Weights of a small mixture-of-experts language model, trained from scratch on English Wikipedia.
Training: a variant of Muon for the experts, 257M tokens, 3925 steps.
Below are experts of layer 4 (counted from 0) of a mixture-of-experts language model. Rows are named router (the router's row for the expert), up (a neuron's input weights, with its number), down (a neuron's output weights, with its number) and show model dimensions 0-79. Each number is 128 + 24 x the weight over its row's rms, rounded and kept within 0 to 255.
After each expert's rows: "comes after" lists some tokens at least twice as common just before its tokens as in all text; "comes before" lists some tokens at least twice as common just after its tokens as in all text. This comes from a sample of Wikipedia text that the model never trained on. Tokens count by the router's weight.

# expert 73
router [126 114 172 189 109 137 130 119  94 120 105 100 155 158 122 146 131 107 131 166 145 139 161 136 125 126 154  91 111 129 151 151 143 122 165 123 109 129 149 143 120 101 139 134 104 145 101  94 133 132 110 118 149 140 136 104  87 106  94 135 119 123 149 114 136 115 131  93 179  99 131 161 113 142 134  92 112 120 105 123]
up0 [137 143 127 157 103 143 125 133 156 123 129 143 128  86 118 119 163 155 141  97 125 146 113  99 102 139 109 102  95 125 126 128 172 125 135  87 145 177 157 142 106 143 120 126 114 116 114 122 146 106  98 115 140 137 138 107 111 145  87 152 146 104 181 113 122 157  93 114 165 123 148 128 169  92 153 145 113 119  94 157]
down0 [116 181 144 137  99 121 101 122 113 130 138 168 156 140 145 117 132 140 134 102  91 108 123 151 133 146 119 157 110 148  94 114 118 114 177 112 117 129 185 150 139 103 118 139  98  95 174  72 148 180 103 101 126 163 106 137 157 123 145 110  79 116 143 100 118 116 110 106 128  77 117 122  79 149  93 135 167 106 117 153]
up1 [ 96 134 116 187 103 145 126 143  89 126  95 145  77 162 111 102 144 111 105 107 159  96 152 163 124 167 120 118 141 128 152 154 171 131 109  84 142 175 133 104 107 166 123 145 140  84 106 126 149 102 106 106 164 170 103 137 149 116 109 106 115 142 153 120  99  99 115 114 142 113 159 120  78 131 138 103 120 117  98 162]
down1 [124 135 140 106 101 129  99 121 171 183 119 135 100 100 119 129 127 128 176 126 110 150 156 120 135 123 127 108 112 151 108  85 152 130  97  82 165 114 135 101 115 186 127 109 155 158 115 156 101 149 130 136 105  94 143 138 125 116 109 146 148 136 113 135 120 148  88 120 109 148 105 125 103  71 129 152 150 146 130 158]
up2 [171  86 163 119 148  96 135  91 115 120 122 126 147 126 170 106 115 125 159 158 113 189 147 137 120 142 143 145 122 107 108 128 137  86 104 122 121  76 148 166 100  79 107 145 131 109 158 125 126 138 114 121 119 147 127 127 135 139 132 167 156 126 141 121 156 150 111  69 163 103 139 121 169 109 132 132 131 113 112 113]
down2 [142 110 129 127 108 153 141 115  97 118 122 154 102 105 179 134 147 105 138 116 154 120  93 137 112  99 111 136 121 113 111 141 113 140 146 103 144 150 140 104 196 136 143 138 147 106 118 112 185 129 106 118 109 143 139 126  66 139 179 157 158 169 123 140  86 131 153  90 113  93 103 102 149 139 147 110 120 132 146 138]
up3 [ 93 150 126 138 144  76 122 144  82  88 133  72 144 135 127  95  83 131 132 195 140 125 122 162 158 143 136 117 118 154 147 177 121 128 120  96 165 159 145 140 158 117 104 131 154 139 161 127 103 122 141 148 101 126 145 133 103 129  92 116 106 144  97 125 146 151 150 108 164 104 100 104 126 132  92 120 133 103 111 154]
down3 [121  90  97 102 132 176 158 123 106 103  90 159  98 144 139 103 142 175 124 160 138  95 127  97 148 112 134 127 146 139 100 139 112 137 132 133 152 137 128 146  95 116 148 113 146 117 130 149 123 120 152 177 115 170 116 138  94 115 111 117 149 115  98 148  84 140 119 117 159 123 153  90 106 149  79 103 120 162 119 143]
comes after: "-", " •", "5", " a", "|", " two"
comes before: " |", ":", " of", " (", "s", " in"

# expert 58
router [112 176 112 164 105  84 100 103 122 124 149 124 107 166 124 144 159  89 164 113 171 121 135 121 156 152 142 126 100  96 117 147 146 114 130  85  95 121 121 134 131 152 118 158 132 113 100 130 138 115 108  97 122 152  79 104 119 106 107 141  93 156 139 154 181 155 150 109 134 144  62 142  97 137 137 109 166 124  92 123]
up12 [145 116  91 167 143 164 145 141 133 118  98  90 157 121 153 188 109 151 107 117 123 116 139 139 136 132 159 121 102 102 142 115 132 150  83 121 141 145 103 111 143 100 103 162 128 109 114 140 154 117 126 120 149 127 142 159 110 120 145  90 149  99 144 122 133 125 130 116 145 100 149 108 132 137 106 131 150 154 151 129]
down12 [146 115 126 107  57 127 110 116 100 108 125  97 118 110 119  90 103 122 115 122 127 138 115 142 145  95 167 124 149  89 102 164  96 131 185 146 108 113 137  98 112 131 173  94  81  83 127 119  99 108 131 107 126 104 111  98 148 127 108 151 119 143 136 104 149 121 165 184 118 168 143 173 117 135 180 124 130 140 145 133]
up13 [134 150 116 151 139 171 127 118 163 103  89 124 126 123 143 155 111 160 144 133 117 164 126 112 184  83  97 162 109 167 134 132 160  96 166 166 128 107 119 168 146 131 125 140 133 107 142 147 133 138 120 134 137 162 118 115 140 118  78 124 122 128 144 153  98 130 133 116 145 138 130 180  78 119 130  88 165 122 129 138]
down13 [130 140 109 174 154 143 131 114 119 132 132  94 139  91 133  59 108 144 129  57 141 111 132 117 140 137  85 145 157  88 129 129 102 130 121 152  81  82 121 121 122 104 119 127 172 154 149 138 135 156 136 178 156  99 156 141 139 138 112 119 155 133 118 101 123 144 136 185  74 135 153 135 122 117 126 135 156 148 122 121]
up14 [153 154 139 105 103 153 149 143 119  59 118 166  75 114  96 158 140 124 166 149 159 128  87 135 123  97 122 170 106 105  87  93 143 101  94 116 127 121 161 130 125 141 125 149 114 131 147  80 118 112 147 150 137 153 136 109 112 108 149 110 145 129 119  98 122 105 148 168 111 139 153 147 154 136 115  92 187 150 110 114]
down14 [128 145 105 135 123 110 154  84 135  91 102  72 140 149 124 131 109 131 125 136  90  96 160 104 180 118 144 102 107 122 113 121 148 169 128 110 127  78 109 131 147 135 134 124 140 134 139 175 150 124 150  89 132 116 126 160 149 128 125 131 104 120 154 139 156 150 187 111 115  81 115 145 129 129 125 116 138 113 124  82]
up15 [144 134 127 145 143 160 112 131 130 100 144 116 153 164 140 163 111 159 177 138 123 155 108 173  81 126 122 120 101 171 157 152 134 141  73  99  96 131 115 155 130 102  81 145 112 129 111 129 119 114  57 135 104 103 127 108  79  47 147  94 134 111 144 115 163 126 167 160 109 130 114 157 145 145 122 134 135 128 115 138]
down15 [123 133 112 130 123 141 136 113 100 136 152  83 156 107 117 100 130 133 128 113 140 107 132 109 157 118 128  69 140  97 174 105 118 148 106 155 167 166 127 115  91 179 165 129 144 116  94 147 130 102 115 111 128  98 176 135 127 112 109 174 145 100 114 135 113 154  96 132 140 120 130 125 113 113 122 156 116 121 116 110]
comes after: ".", " |", "=", ")", "|", " information"
comes before: "|", "-", "=", "The", "In", "On"

# expert 31
router [122 141 137 140 120  96  90 101 105 113 110 142 147 144 137 159 168  97 102 121 140 119 147 107 185 110 164 139  80 122 122 150 150 122 146 149 104 119 158 135 111 114 164 102 130 127 110  99 129 120  93 140 132 114 120  98 123 109 137 154 125 110 152 149 147 129 151 110 156 100  81 145 106 150 115 161 141 157 118 153]
up0 [149 128 128 143 159 126 101 132 138 151 138 133 129  66 122  86 129 120 102 151  99  97 139 125 137 141  97 131 126 161 115 145 182 130 130 101 164 114 157 140 139 117 137 106 132 152 125 130 110 146 145 160 153  95  97 141 127 110 139 123 122  96 145 173 136 172 172 122  70 153 171 134 132  80  92 146 138 138 108 173]
down0 [106 115 148 116 129 162 126 119 112 121 146 121 117  88 145 140 143  94 111 141 105 139  75 150 152 130  99 148 143 139 171 133 128 108 102 117  96 125  87  96 183 120 127 144 133 153 108 117 138 108  86 133 124 126  98 152 103 111 133 130 125 162 156 148 120 149 150 149  87  76 109 151  80 124 111 174 126  93  96 165]
up1 [114 147 143 187 135 118 175 127 133  93 154 119 133 112 109 105 172 123 177 144 148 160 158 135 112 137 139 115 112 141 120 116 118  92 148 130 112 110 124 138 148 126 145 176 150  70 113 130 141 133 171 147 119 159 114 141 139 111 147 147 140 116  93  96 192 127 130 137 125 118 119 150 100 106 146 161 171 157 162 137]
down1 [170 136 145 105 160 122 156 184 126 158 177 119 157 128 128  99 190 108 126 101 128 108 146 106 117  97 146 157 115  82 112 136 132 155  88 119 171 119 123 128 108 126 108 125 111  97 142 158 142 105 139 159 129 126 122  73 122 107 120 140 156  92 127 114 123 155 152 176 171 180 149 123 150 100 116  97 141 143 143 101]
up2 [159 149 135 125 124 121 141  91 114 134 124 131 132 142 102  86 120  96 122 156 110 133 108 142 169  83 162 136  93 118 160 139 121 133 133  92 123 117 102 145 158 176 140 134 120 105 133 125 139  89 136 147 139  98 172 151 124 142 108 140 127 123 144 117 142 180 136  94 124 121 145 125 166 168 127  82 186 141 115 142]
down2 [113  99 142  98 120 139 178 118 137 132 134 111 186 144 160 119 111 192 136 114 160 152 115 151 112 146 125 170 107 100 124 105 118 135 139 108 157 107 140 170 112 159 157 128 117  98 126 132 124 135 123 126 121 178 102 149 153 151 125 132 128 125 148 145  93 114 128 121 107 123  82 137 106 140 161 194 126  94 107 153]
up3 [ 97 121 123 160 131 134  63 108 127 115 151 161 128 141 123 182 128 144 117 118 139 119  99  99 151 151 130 157 134 176 127 143 161 109 151  86 116 133 149 150  67 119 156 105  88 166 119 107 123 128 154 151 136 133 115 107 163 181 161 127 111 115 106 134 138 156 124  93  79 103 134 156 100  92 158 106 112 167  94 114]
down3 [148 102 130 143  87 135 109 133 128 178 114 142 118 150 116 149 103 147 131 136 175  64 122  92 135 111  98  94 109 121 135 117 106 141 179 146  54 134 132 131 100 160  99 143 154 107 142 149 178 133 148 127 106 119 148 112 163 116 114 154 141 119 114 143 145 156 105  92 102 170  91 126 139 121 114 106 110 132 139 156]
comes after: " the", " The", " his", " a", " he", " and"
comes before: " of", " to", "s", " that", "ed", " the"

# expert 70
router [105 156 130 140 112 115 127  76 119 132  89 120 134 122  97 158 137 107 123 138 152 110 150 104 118 143 138 128  81 125 126 128 122 120 160 110 141 110 173 135 115 117 118 139  98 166 118 114 121 123 116 140 115 144  94 115  95 109 143 132 131 149 122 125 114 133 157  98 161  93 118 125 113 154 168 142 146 126 155 137]
up0 [116 134 113 161 135 124 118  99  96 144 149 133 104 163  71 133 133 144 135  86 161  98 154 114 115 161 121 144 108 127 128 171 139  95  97 164 122 109 110 160 159 137 116 107 177 154 176 119 101 105 106 117 168 110 105 178 144 117  79 154 130 169 127 108 126 159 124  74 115 124  98 121 109  96 128 119 120 175 135 131]
down0 [132 136  74  83 152  95 118 112 147 146 161 153 108  94  96 114 163 134 124 142  76 131 167  76 109 130 148  94  87 172 118 154 128 128 127 157 111 136 129 138 125 106 147 136  84  97 133 141 142  96  92 147 111 158 141 135 129  99 104 166 126 130 137 170 152 143 129 104 180 139 135 108 145 137 122 151 138 127 142 131]
up1 [153 157 159 114 119 125 143 118  92 122 137 118 144 141 135 136 125 152 117 133 129  85 164 123 136 143 124 129 156 133 112 157 158 105 177 155 105 139 159 114 125 118  92 139 163 159 152 165 157 132 151 143 100 125 146  95  91 135 125 105 112 170 129 115 133 140 155  82 167 146 113 115 155  88 115 113 160 129 141 161]
down1 [138 148 129 137 121 138 150 125 128 137 153 112 129 156 142 111 132 158 168 109 109 127 170 118 184 119 107 110 132 120 145 116 118 137 152 127 112 165 135 157 115 144 114 104 101 166 100 138 153  83 116 136 109 126  94 148 109 121 149 118 166 162 114  60 118 136  82 150 155 110  91  90 161 125  80 185 152 143 150 145]
up2 [115  57 142 138  96 156 126 124 118 109 154  94 130 109 129  96 113  75 117 117 126 118 149 130 124 126 127 157 117 120 137 113 148 115 115 109 138 102 132 137 143 137 139 105 141 148 155 134  76 104 106 111 119 139 115 114  79 129 148 112 123 124 123 163 136 137 123 122 128 133 101  89 124 116 140 105 106 128 135 126]
down2 [156 162 111 138  92 112 131 125 167 162 153 160 105 135 142  93 101 142 123 114 106 111 143 171 163  91 114 122  91 125  74 142 114  76 119 148 128 122 137 130 132 103 122  84 168  99 126  88 161 150 121 145 138 115 134 128 146 140 150 132 122 149 106 138  98 153 156 114 129 152 144 139  99 160 121 128 124  80 149 136]
up3 [ 46 120 160 144 153 115 107  81 153 146 112 115 123 122 153 120 145 103 142 178 138  81 140 119  99 165 110 107  95 143 136 127 116 135 123 123 105 112 130 104 134 126 167 113 138 100 153 137 118 120 190 134 119 112 127  71  76  99 180 111 113  79 161 136 106 141 130 130 107 141 145  74  98 105 133  94 133 147  84 113]
down3 [129 112 130  66 169 109  68 108 146 106 127 182 132 145 110 109 126 158 109  95 115 102 147 137  99 132 141 141  99 102 107  69 170 156 111 110 107 115 116 139  98 108  96 140 123 181 153 179 134 113 146 124 120 126 124 120  90 136  88  86 123 124 146 124 129 168 117 120 160 142 114 129 139 139 140 148 145 126 136 110]
comes after: " was", " is", " were", " be", " are", " been"
comes before: " by", " in", " to", " as", " on", "ed"

# expert 26
router [104 136 130 153 103 113 125 106  90 137  93 111 132 105 111 152 116 117 141 107 147  80 143 132 138 134 121 117 130 119 125 161 150 157  95 114  93 111 136 192 160 128 122 133 112 115 125 165 181 157 104  92 141 157 104 146  73 146 111 120 105 109 143 114 159 142 136  88 133 133  96 105 129 159 115 118 177 129 115 156]
up12 [142 122 125 132 106 114 177 108  96 107 111 121  97 117 123 163 117 137 105 161 172  92 117 155 137 169 128 137 133 120 170 123 155 142 159 116  97 113 134 124 108 132 148 161 167 139  98  99 130 111 134 148 145 158 158 104 171 155 177 107 130 124  78 121 115  81 114 132 153  95 169 108 114 140  93 118 102 148 148 121]
down12 [137 138 128 112 109  91 132 112 136 164 128 155 102 105 125 160 109 126 139 107 135  86  89 109 158 137 117  80 130 102 113 161  84 154  88 137 180 128 112 149 133 105 143  97 142 124 144 144 128 176 137 143 137 133 129 132 120 127 139 114 105  91 139 122  91 186 144 111  93 174  94 133 119 114  94 104 184 133 128 152]
up13 [144 120 186 100 146 115 128 142 100 148 111  92 158 109 146 147 126 142 164 107 115 135  96 117 153 141 132  96 126 108 120  80 167 106 139 149 141 140 122  80 101 117  99 115 126 128 136 125 136 145 109 121 125 107 119 162 158 107 109 149 112 172  90 114 176 100 128 110 176 110 101 118 136 116 124 177 177 131 145 111]
down13 [ 97 160 118 115 128 148 129 143 122 128 147 164 124 141  73 114 126 142  77 148 136 132 183 165 117 147 129 123 137 159 123 181 114  97  75 115 148  94 147 113 150 150 145 146 133 158 112 115 139  97 125 122 173 153 126  76 155 129 130 139 142 116 167 132 139 149 131  89  62 170 117 137 122 166 167  78 121 109 129 132]
up14 [153 130 136 123 104 101 145 132 152 141 147 157 129 173 126  96 163 130 129 143 141  89  78 135 147 103  70 139  82 133 151 127 165 148 170 128 126 109 144 154 128 144 137 133 120 104 107 105 111 114 147  64 117 131 121 154 142 124 115 183  92 101 164 140 127 133 115 155 113 142 144 105 157 130 118 145 132 132 147 134]
down14 [117 140 142  81 130 125 117 166 168 122 132 151 110 126 118 142 132 119 120 116 158 141 196  88 150 129 164 132 145 142 141 122 104 148 110 104 130 122 142 110 128 134 123 150 101  89 142 123 130 154 142 186 152 116 115  90 122 159 125 128 147 139 116 137 104 133 182  92 108 133 106 151 112 116 105 119 120 129 134 142]
up15 [155 106 130 135  91 126 126 144 110 142  93  97 148 155 143 106 149 160  99 108 125  98 134  88 162  95 130 169 134 124 139 154 125 148 111 121  86 131 118 140 109 140  95  74 112  89 139 120 156 142 135  81 121 111 110 173 139 129 173 130 171 178 140 147 127 144 127 148 135  93 169  80 132 169 143 127  96 121 140 130]
down15 [148 119  87 115 118 141 154 125 146 144 124 164 152 166 162 127  95 130 137 126 128 152 104 129 102 129 159 116 165 123 106 148 183 110 129 157 144  88 106 115  79 121 143 127 141 152 119 103 133 154 158 100 118 113 115 120 156 124 123 165 127 153 124 130 117 103 129 110 118 143 133 117 155 154 155 136 127 169  91 100]
comes after: "=", "\n\n", " =", ".", ")", " also"
comes before: "=", "\n", "\n\n", "The", "See", "In"

# expert 28
router [105 144 139 124 100 116 145  94  85 126  96 133 168 146 120 154 167  87 124 121 133 111 174 113 144 131 156 146 107 122 128 148 171  88 157 107 134 106 146 140 117 106 147 130 103 123  94 122 156 108 110 113 141 147 124 125  94 113 120 158  84 105 136 109 152 136 138 105 170 112 117 212 110 117 108 161 139 158 147 165]
up0 [136 109 122 119 114 141 124  96 116 156 128 139 103 110 137 158 135  96 105 125 172 104 141 156 175 130 125 152 136 111 196 104 130 101 142 117 146 115 100 126 134 167 121  96 109 122 126 151 123 104 124 132 116  81 116 107 104 134 176 168 156 135 132 118 101 130 162 146  83 134 119  99 123 123 145 132 164 110 166 141]
down0 [157 105 149 128 160 147 135 122 120  98 137 142 118 117 151 157 154  81 117 108 141 112 152 126  97 179 117 120 111 132 132 105 117 131 136 135 161 158 103  80 171  95 128 122 128 116 118 166 124 125 117 114 120  71 125 115 145 135 112 156 117 110 124 134 148 123  89 181 111 131 117 155 124  89 116 154 180 123  94 140]
up1 [156 170 113  79  96 129 176 149 106 140 140 156 116 135 133 137 128 111 169 109 126 176 163 105  78 155 156 175 171 107 124 131 121 112 152 125 125 106 105 114 135 123 159  98 139 125 114 118  92 154 112 140 155 136  92 150 112 155  75 118 130 137 122 120  97 173 146 137 126 172 123 159 124 131 134 145 155 118 125 140]
down1 [131 114 136  96 129 106 150 112 103 101 167 125 130 130  75  79 149 148 143 123 149 155 156  88 152  80 166 134 106 125 147 153 140 167 114 186 165 168 162 165 178 130 152 112 113 127 110 147 145  96 141  87 107 146  97 128 138 151 163 118 171 111 135 112 111 106 120 151 104 127 141 129 136 122 120 148 116 120 110 104]
up2 [134 120  99 153 193 110  96 123  93 115 134 126  95 154 103 146 148 119 166 130 123  86  98  95 125 144  87  89 156  83 124 115 150  98 149 133 145 117 119 196 131 145 178 146 134 143 150 127 161 119 108 101 138 141 121 121 123 111 111 139 131 116  81 108  80 129 161  95 143 164 165 154 121 129 144 137 129 120 139  87]
down2 [154 170 129 139 119 141 140 127 130 160 143 101 107 114 129 134 165 125  88 109 136 143 117 130 122 178 169 151 157 119 121 147 136 115 139  87 118 132 117 127 105  72 165 132 134 144  52 119 133 105 116 125 114 136 136 143 114  98 118 144 184  99 172 119  88 100 119 121 101 112 112 108  87 113  87 130 133 146 156 136]
up3 [139 135 121 127 135  67  61 109 118 120 120 110 102 150 110 151 120 110 130 123 200 153 146 149 133  80 141 107 168 116 173 145 123 124 112 125 115 139 161 151  84 101 103  99 138 113 142  86 128 133 119  93 116 127 124 154 119 123 116  90 162 145 113 132 118 143 126 127 136 123 140 133  79 105 127 143 157 158 138 119]
down3 [114 145 130 139 157  96 161 114 136 131 106 133 118 146 116 140 100 118 131 120 127  99 120 147 121 128 103 110 126 168 119 157 137 100 123 105 153 140  87 166 162  96 151  91 130 113 149 124 137 167 130 145 133 122 168 149 112  96 132 149 145 115 122 108 130 142 139 124 119 111 121 108 136 179 102 111 212  92 133 122]
comes after: " the", " a", " The", "al", " his", " this"
comes before: " of", "s", ".", ",", " in", " and"

# expert 74
router [ 89 157 113 133 119 104 144 100  98 117 121 154 119 154 113 161 156  89 106 151 149  97 171 119 136 112 132 122  95 125 138 143 159 107 147 117 103  96 170 141 127 139 138 136 125  88 121 100 129 105 111 103 130 143 108 107 104 104 160 160 111 127 152 130 153 129 162  81 163  89  90 171  99 159 117 138 160 137 130 128]
up12 [116 154 138 114 137  95 120 110 150 109 155 131 116 156 148 162 104 124 111 145 116 150 130 125 132 128 149 143  90 119  90 159 157 131 171  95 126 131 109  96 124 105 148 143 139 149 118 163 131 131 136 134 123 156  72 124 122  92 139 126 154 155 148 150 120 129 111  95 148 137 104 127 141 131 147 118 139 101 128 124]
down12 [103 123 113 103 153 152 134 135 174 103  94 152 134  98 101 139 120 108 133  90 133 121 175 132 132 119 154 155 151 141 126  88  91 104 170 127 135 104 126 147 104  90 117 110 132 139 156 116 139 114 131 161 187 146 164 146 155 142 139 129 158 101 118 139 153 141 152 158 157 101 168 125 109 103 144 175 136 130  93 110]
up13 [109 132 146 191 109  99 136  89 171 139 147 103 124 114 116 154 172  71 128 103 176 132 106 118 123 176 142 143 134 119 121 131 121 151 149 157 138 125 139 160 145 119 157 147  76 132 136  87 111 119 103 119 104 112 122 135 106 114  98 132 163 131 120 111  63  92  89 130  84 143 119 160 158 113  99 131 129 137 110 145]
down13 [180 151 135 119  89 164 170 112 132 144 123 196  82 152 122 105 146 166 111 172 133 125 138 165 148 131 128 161  70 133 105 100 116 171 126 114 134 143 102 123 150 134 145 151 123 124 127 105 122 111 127 132 162 131 100 115  66 140 125 130 121 135  96 102 141 140  92  78 126 148 157 130  73 119 110 126 114 122  75 100]
up14 [ 94 151 129 146 174  84 125 128 113 149 112 105 146 138 120  96 152  92 149  97 129 103  99 182 145 162 124 111 118 135  94  88 129 157 114 103 137 171 119 178 153  80 181 156 143 155 124 109 139 146 157 123  92 189 158 120 136 130 122 130 108 118 139 142 113 138 150  61 142 113 117 141 128 141 155 132 177 176 149 156]
down14 [143 185 135 155 120 154  81 138 113 152  93 109 109 101 128 143 117 169 109 104 134 129 137 119 126 110 172 120 117 112 141 126 137 151 127 106 115 130 113 120  89 133 108 118 129 154 130 127 106 156  90 122 129 153  97 141 144 123 131 133 142 159  96  92 120 154 100 108 155 126  91 108  97 147 120 147 112  91 107  84]
up15 [104  96  70 136 150 133 158 134 124 124 152 157 129 149 164 151 181 159 115 119 156  95 166 138 140 120 162 148 126 122 148 128 153 105  95 122 159 127 122 114 107 124 157 128 125 146 137  99 163 112 116 125 107 135 121 147 132 106 134  77 108 169 115  85 168 138 133 117 176 161 161 158  96 123 139  87 181 124 124 118]
down15 [124 135 161 122 124 108 110 124 143 123 146 159 131 155 110 127 133 122  91 136  90 124 104 111 122 125 116 180 134 112 143 161 101 135 148 148 123 105 101 119 149 155  82 140 136 121 126 103 120 152 101 120 144 117  95 152 166 121 105 154 128 128  94 158 123 140  91 106 140 124 149  80 172 102 114 109 110 163 157 117]
comes after: " |", "-", ";", " ·", " at", " ISBN"
comes before: " |", "|", "–", ":", ";", " ·"

# expert 17
router [110 164 121 151  92 110 125  90 104 104 127 165 111 158 123 146 141  90 117 149 180 107 159 111 148 128 125 127  80 125 121 147 153 101 146 108  91 102 168 130 128 138 130 140 133  88 108  89 112 112 120 104 117 114 105 118 119 100 138 160 106 133 139 142 141 132 166  88 176  98  81 144  88 150 118 124 153 133 125 131]
up12 [ 93 139 156 150 120  78 119 114 115 171 126 139 132 131  95 199 164 102 140 122 128  69 155 123 119 122 146 175 161 116 165 155 117 115 103 110 131  99 136 190 160 105 137 135  98 126 104 140 129 120 141 150 137 118 120 174 121 128 147 156 112 115 123 141 153  85 152 151 114 118 131 166 104  98 153 129 125 134 128 105]
down12 [146 126 106 118 124 173 122 135 160 105 113 164 114 121 112 130 108 139 152 164 127 117 120 138 120 156 120 172 128 129 119 105 148 155 121 181 126 146 148 140 179 126 149  98 119  94 144 134 135 179  88 125 120 149 149 140 131 143 101 125 164 173 148  93  93  75 169 160 115 161 126 107  84 107 169 147 135 140 150 173]
up13 [109  98 130 104 172 115 118 130 124 138 117 132  94 119 100 142 121 109 143 115 135 145 130 111 126 182 108 153 161 153 110 138 142 110 132 104 155 123 100  98 101 101 194 150 169 104 119 153 128 138  99 144 153 140 147  96 130 113 100 144 103 155  99 123 147 119 125  68 118 142 141 145 201 150 117 110 107 123  85  96]
down13 [121 112 141 163  99  88 142 117 145 141 161 168 156 155 133 175 126 123  92 102  93 161 112 135 106 163 137 141  89 117 163 116 116 155 111 139 108 112 152 110 144 142 113 142 180 137 112  97 126 136 106 131 118 106 128 135 105 161 144 140  92 158 104 119 127 111 133 139 171  66 147 122 123 140 162 126 131 113  71 130]
up14 [128  71  94 154 149 127 125 123  85 116  99 135 120 156 163 171 150 117 152 138 131 171 136  85 132 159 163 139  98 103 157 120 142 146 118 126 126 118 145 117 131 100 126 138 136 193  84 143 102  85 109 152  95 110 113 149  99 123  98 124 118 141 157 109 128 152 156  86 112 121 105 147  69 107 136 119 123  83 155 120]
down14 [116 130 135 138 103 126 138 125 149 164 144 116  97 120 170 112 159 142 111 101 118 116 138  96 121 101 114 106 129 132 139 120  97 116 122 106 151 143 126 151 111 142 122 101 102 156 118 104 149 121 161 137 136 148 129 123 137 127 187 106 176 108 158 100 144  98  72 121 102 140 130 169 126 132  84 104 119 106 158 148]
up15 [157 137 154 146 150 130 102 112 102  75  87 125 121 107 158  85 125 141 137 133 121 121 107 110 163 138 130 108 151 125 137 100 153 100 107  96 139 128 130 195  98 124 108 107 159 163 133 118 144 166 127 127 124 103  95 146 151 153 133 141 138 134 155 130 132  98 137  83 116 150 118 143 130 159 121 122 154 131 128 131]
down15 [153 159  75 167 135 134 118 131 149 133 100 174 118 100 125 144  97 128  77 166 116 141  77 146 121 114 150 107 148 144 111 113 120 131 134 156  67 116 119  94 113 177 113 132 178 168  84 123 140 138  96 142 186 122 112 128 139  96 143 124 149  83 134 103 127 115 118 178 114 108 145 120 140 131 108  86 137 129 143 140]
comes after: " |", ")", "|", "\n", " River", ";"
comes before: "-", "|", " -", " :", " Summer", "("

# expert 75
router [108 138 128 145 121 114 155 115  99  87 109 154 139 147 103 136 139  83  84 150 135 110 169 101 131 106 152 128  66 137 145 159 153 131 160 128 133 126 137 147 142 143 120 128 124 105 131 100 155 102 110 107 109 158 120 115  96 110 168 163 107 166 157 111 147 129 152  98 155  98  68 135 102 130 115 126 160 118 142 134]
up0 [116 180 141 115 136 149 139 136  95 121  86 127  89  80 103 161 110 115 158 144 130 109 129 143 123  83 133 115 123 131 161 112 129 110 109 126 184 121  88 169 135 193 130 125 101 128 115 106 108 157 156 141 134 108 154 132  82 135 113 194  89 173 101  98 132 136 127 152 128 115 124 130 166 158 116 129 126 137  88 104]
down0 [142 123 144 140 185 116 132 143 104 138 120 126 129 140 178 121 111  96 154 131  90  90 150 131 124 135  98 138  90 123 199 132 120 140 157 118 136 122 104  83 104  83  71 127 154  98 132 113 145 121  91 159 149 132 152 135  99 151 145 103 114 148 124 117  93 121 145 151 108  85 135 131 124 163 126 134 145 111 105 132]
up1 [130  98 109 147 103 130 157 100 104 155 143 129 146 122 117 154 136 176 145  91 113  95 168 175 107 114 140  99 149 140 158 119 116 110 110 167 138 124 128 179  76 146 149  79 126 124 116 144  98 130 157 124 141 155 174 146 106 127 168 141 135 156 122 105 137 113 140 122 121 112 125 109 161  94 155 130 165 104 127 182]
down1 [114  77 119 116 129 130 126 146 151 117 131 130 121 106 161 133 121 126 102  86 104 131 131 144 112 154 172 138 120 126 148 111 147  89  78 138 113 103 144 108  98 107  99  92 132 122 175 113 146 117 159 162 107 138 171 133 151 188 161 140 138 121 115  80 123 139 107 166 105 141 132 110 153 118 152 132 127  91 121 157]
up2 [144 167 160 133 168 176  94 128 135  98 103 166 140 139 138 144 124 113 138 141 134 141 102 140 141 112 144 130 122 156 117 137 126 118 111 131 122  98 105 158 104 154 196 143 113 126 142 108 138  91 113  95 139 149 163 123 123 147 145 118 107 126 136  97 162 186 160 117 128 162 151 136  89 133 162 111 111 124 161 138]
down2 [ 94 116  90 123 136 130  82 154 136 133 149 106 108 133 157 144  94 122 176 124  93 152 171 110  97 134  75  77 146 152 151 132 132 101 141 125 111 164 111  67 129 137 124 134 126 101 105 129 165 118 112 108 156 144  87 119 179 112  98  94  96 111 115 125 121 123 155 117 147 133 123 108 134 148 131 138 151 128 111 113]
up3 [100 114 151 178 112 182 173  78 140 122 124 109 144 130 106 121 129 107  95 112 127 149 131 156 140 155 127 140 131 126  93 146 120 107 135 120 151 101  98  86 138 109 145 161  96 160 126 165 130  95 157 129 115 160 111 166 148 119 130 124 137 161 159 140  93 152 135 129 122 123  95 106 128 146 100 136 110 112 127 124]
down3 [ 55 134 146 112 147 134 161 125 140 150 117 113 182 147 145 108 156 137 110 142 115 148  80 130 155 148 146 121 128 170 128 154 132 104 135  99 120 137 104 144 150 117 129 114 133 128 130 108 127 151 119 118 148 119 101 141 167 179 158 164 161 117 103 142  91 114 103 174 133 114 142 105 134 115 107 108 135 138 160 141]
comes after: "–", " in", ",", " 18", " (", " the"
comes before: ",", " |", ")", "–", ".", ";"